config = dict(
    router_bias=True,
    init_std_router=0.0172,
    norm='rmsnorm',
)
Below are experts of layer 7 (counted from 0) of a mixture-of-experts language model. Rows are named router (the router's row for the expert) and show model dimensions 0-127. Each number is 200 + 40 x the weight over its row's rms, rounded and kept within 0 to 999.
After each expert's rows: "mostly gets" lists some tokens that are sent to it at least half of the time. This comes from a sample of Wikipedia text that the model never trained on.

# expert 8
router,190,218,166,180,163,112,172,232,144,205,172,333,234,235,228,176,174,236,148,228,187,185,187,193,199,166,215,224,225,214,186,161,202,249,278,257,256,182,202,249,245,236,233,228,287,246,238,199,139,190,245,207,191,212,228,147,222,165,212,196,205,181,182,191,187,199,233,144,223,244,136,191,266,160,178,185,205,202,234,205,224,241,192,166,229,281,214,133,178,151,188,268,211,252,322,204,146,218,186,174,224,228,195,189,195,160,231,153,196,207,190,252,254,229,91,271,214,213,212,175,151,143,160,175,227,125,196,219
mostly gets: "==", ".\n\n", "==\n", "==\n\n", " \"", "==="

# expert 10
router,166,128,224,231,146,164,205,212,179,314,236,101,208,305,174,182,206,176,219,152,252,200,194,217,225,205,154,149,180,164,191,204,241,210,160,205,156,152,224,218,176,143,262,264,228,113,212,159,260,161,239,182,207,158,240,201,263,216,192,150,190,237,207,237,197,232,192,172,258,215,214,184,203,194,246,220,153,239,195,191,242,199,274,232,232,169,184,191,232,256,255,215,233,269,140,253,175,203,202,212,220,163,153,156,92,179,213,225,252,246,206,167,148,141,193,171,184,225,139,216,168,177,267,147,249,217,191,175
mostly gets: " the", " his", " The", "The", " a", " first"

# expert 5
router,132,138,219,258,233,225,263,137,222,215,229,178,121,158,158,252,223,117,168,174,236,172,154,222,196,160,267,163,172,232,183,253,233,203,246,151,200,178,178,252,215,205,247,189,175,171,262,198,273,264,158,197,224,148,156,237,185,160,241,151,202,171,214,213,249,202,216,222,223,177,179,226,196,157,155,142,249,154,252,248,221,146,219,163,125,169,247,226,179,208,155,174,194,246,159,206,241,237,204,210,207,163,177,211,190,189,204,266,247,207,207,175,151,232,202,169,253,81,204,202,267,247,210,257,159,228,121,257
mostly gets: " However", "=", " They", "See", "|---|---|---|---|---|\n", "   "

# expert 9
router,154,198,244,225,127,286,183,152,189,184,201,240,210,245,229,258,185,161,206,225,181,175,251,232,154,216,237,248,294,211,211,250,211,172,265,220,274,172,294,189,211,221,145,246,211,171,232,208,239,160,257,201,154,263,196,269,295,241,151,195,184,209,189,183,187,247,179,182,218,232,171,139,238,147,153,179,218,204,198,198,212,247,191,195,172,255,171,184,200,189,124,190,282,175,235,188,200,205,219,181,230,211,154,255,248,201,192,203,181,226,256,266,286,279,256,170,199,275,195,257,202,190,222,247,200,258,192,256
mostly gets: " States", " University", " York", " England", " Scotland", " California"

# expert 2
router,151,213,188,195,214,192,228,212,216,191,212,191,220,117,183,253,242,222,192,185,166,261,166,233,166,211,122,165,192,232,160,159,149,169,230,191,242,241,233,203,197,190,184,188,180,162,180,199,149,239,188,236,150,230,182,229,234,141,217,235,238,152,159,135,253,219,193,300,163,204,192,201,94,178,224,108,183,164,241,270,153,135,288,119,169,196,166,221,231,162,280,248,212,182,119,222,193,182,222,214,273,185,150,226,209,196,189,152,278,242,317,196,237,200,198,206,196,235,157,183,208,250,205,179,187,178,170,225
mostly gets: " st", " ch", " St", "-year", "inn", " met"

# expert 4
router,162,204,246,138,151,249,233,223,178,124,164,152,233,231,214,139,237,181,201,189,233,184,215,135,241,236,173,223,170,230,175,193,243,232,149,154,230,231,118,207,201,150,194,201,185,220,159,217,222,168,213,172,157,145,124,270,211,272,88,167,183,249,305,191,190,274,208,218,199,208,217,227,187,238,249,290,154,162,234,145,228,146,180,186,232,251,186,245,232,175,204,187,192,165,142,236,202,142,214,209,197,208,176,241,196,230,215,149,211,210,190,142,267,211,211,219,216,181,214,214,251,217,185,243,232,254,319,236
mostly gets: ".", ").", " .", "\".", ".\"", " mm"

# expert 11
router,281,193,232,191,198,211,227,280,195,183,240,177,186,204,197,237,150,232,259,239,157,196,212,108,112,207,209,198,198,136,260,227,179,202,207,228,148,194,131,190,162,227,209,268,187,154,217,208,206,249,196,244,261,178,201,151,208,190,260,121,195,142,154,160,228,203,268,252,219,268,212,189,242,154,199,263,248,242,165,227,185,220,177,207,198,123,228,215,177,184,237,187,133,193,194,170,276,187,157,211,191,187,195,198,214,212,112,198,196,172,273,174,89,171,200,177,170,248,235,180,285,193,174,188,144,210,215,113
mostly gets: "ss", "tt", "See", "ff", "ld", "hammad"

# expert 0
router,213,189,200,256,155,183,103,171,209,170,220,302,232,206,212,99,178,242,182,183,203,237,205,225,213,165,206,229,296,234,236,117,195,193,209,178,204,194,250,190,206,213,163,130,195,214,182,177,188,195,256,272,194,322,242,139,187,192,140,182,175,182,225,173,102,163,200,169,169,165,151,212,199,224,160,201,170,236,192,175,237,234,194,176,189,170,162,172,183,167,216,203,204,143,260,177,133,198,174,146,185,235,193,221,229,183,226,177,112,151,177,250,245,176,186,257,130,199,191,125,129,152,233,197,245,175,200,257
mostly gets: " railway", " vis", "/a", " anim", " political", " public"

# expert 7
router,222,194,213,258,167,186,93,167,211,159,217,292,237,200,218,98,163,231,183,184,204,240,194,208,208,166,209,227,294,245,236,121,200,195,192,186,199,197,250,187,212,217,162,132,194,216,191,189,189,201,265,281,200,318,244,132,192,200,150,191,176,181,216,171,102,170,208,165,180,167,152,199,202,211,169,197,151,224,177,174,241,236,190,182,190,164,168,180,197,159,205,199,206,141,254,176,137,190,177,146,189,222,201,216,228,186,227,190,111,150,170,238,244,178,193,263,136,208,184,127,116,149,237,191,248,173,192,261
mostly gets: " Tom", " Bh", " Kh", " Ev", " Ba", " Er"

# expert 6
router,247,219,137,196,243,211,189,244,171,207,228,193,190,230,141,184,192,130,236,223,241,281,251,198,211,207,164,219,216,83,227,158,162,185,159,182,215,174,215,192,238,128,157,192,229,151,167,172,216,250,179,187,159,194,217,146,153,201,252,243,191,192,196,279,228,140,236,216,97,210,230,196,190,205,191,210,178,210,263,229,191,244,198,251,235,165,238,225,124,129,106,186,130,199,212,156,209,175,195,232,213,294,194,172,190,135,197,253,150,180,163,306,188,243,192,268,247,194,233,182,166,211,131,215,232,200,169,206
mostly gets: " on", "In", " in", " after", " during", " into"

# expert 3
router,228,217,213,180,277,243,173,161,194,290,178,92,177,248,214,254,213,237,230,196,164,122,200,279,173,202,248,196,138,224,126,230,142,194,137,183,186,275,152,212,207,207,205,214,172,228,141,199,209,227,178,159,221,190,147,249,167,210,282,250,230,233,90,162,228,175,134,165,234,177,199,214,219,254,269,200,267,136,186,214,211,191,197,252,190,223,199,269,192,233,226,161,168,236,173,227,213,191,209,213,210,176,267,182,238,244,158,185,193,180,189,132,182,245,254,160,170,162,185,246,257,224,183,200,193,253,216,134
mostly gets: " ·", "″N", "°N", " Preceded", " MPC", " Succeeded"

# expert 1
router,184,253,125,182,250,164,185,205,209,222,179,253,252,156,173,216,196,170,179,224,191,233,201,195,265,242,249,211,187,159,193,243,241,190,217,170,220,266,253,168,184,209,224,218,199,205,190,202,125,136,164,135,233,129,189,188,176,271,187,278,154,216,234,254,269,145,176,192,177,155,242,215,198,234,145,137,191,183,171,165,131,208,125,232,165,251,228,150,186,309,172,234,217,161,210,182,230,212,217,178,159,215,223,184,147,182,276,182,216,231,109,139,159,181,208,147,261,245,253,232,227,248,197,167,111,184,175,168
mostly gets: " use", " support", " Votes", " control", " power", "ance"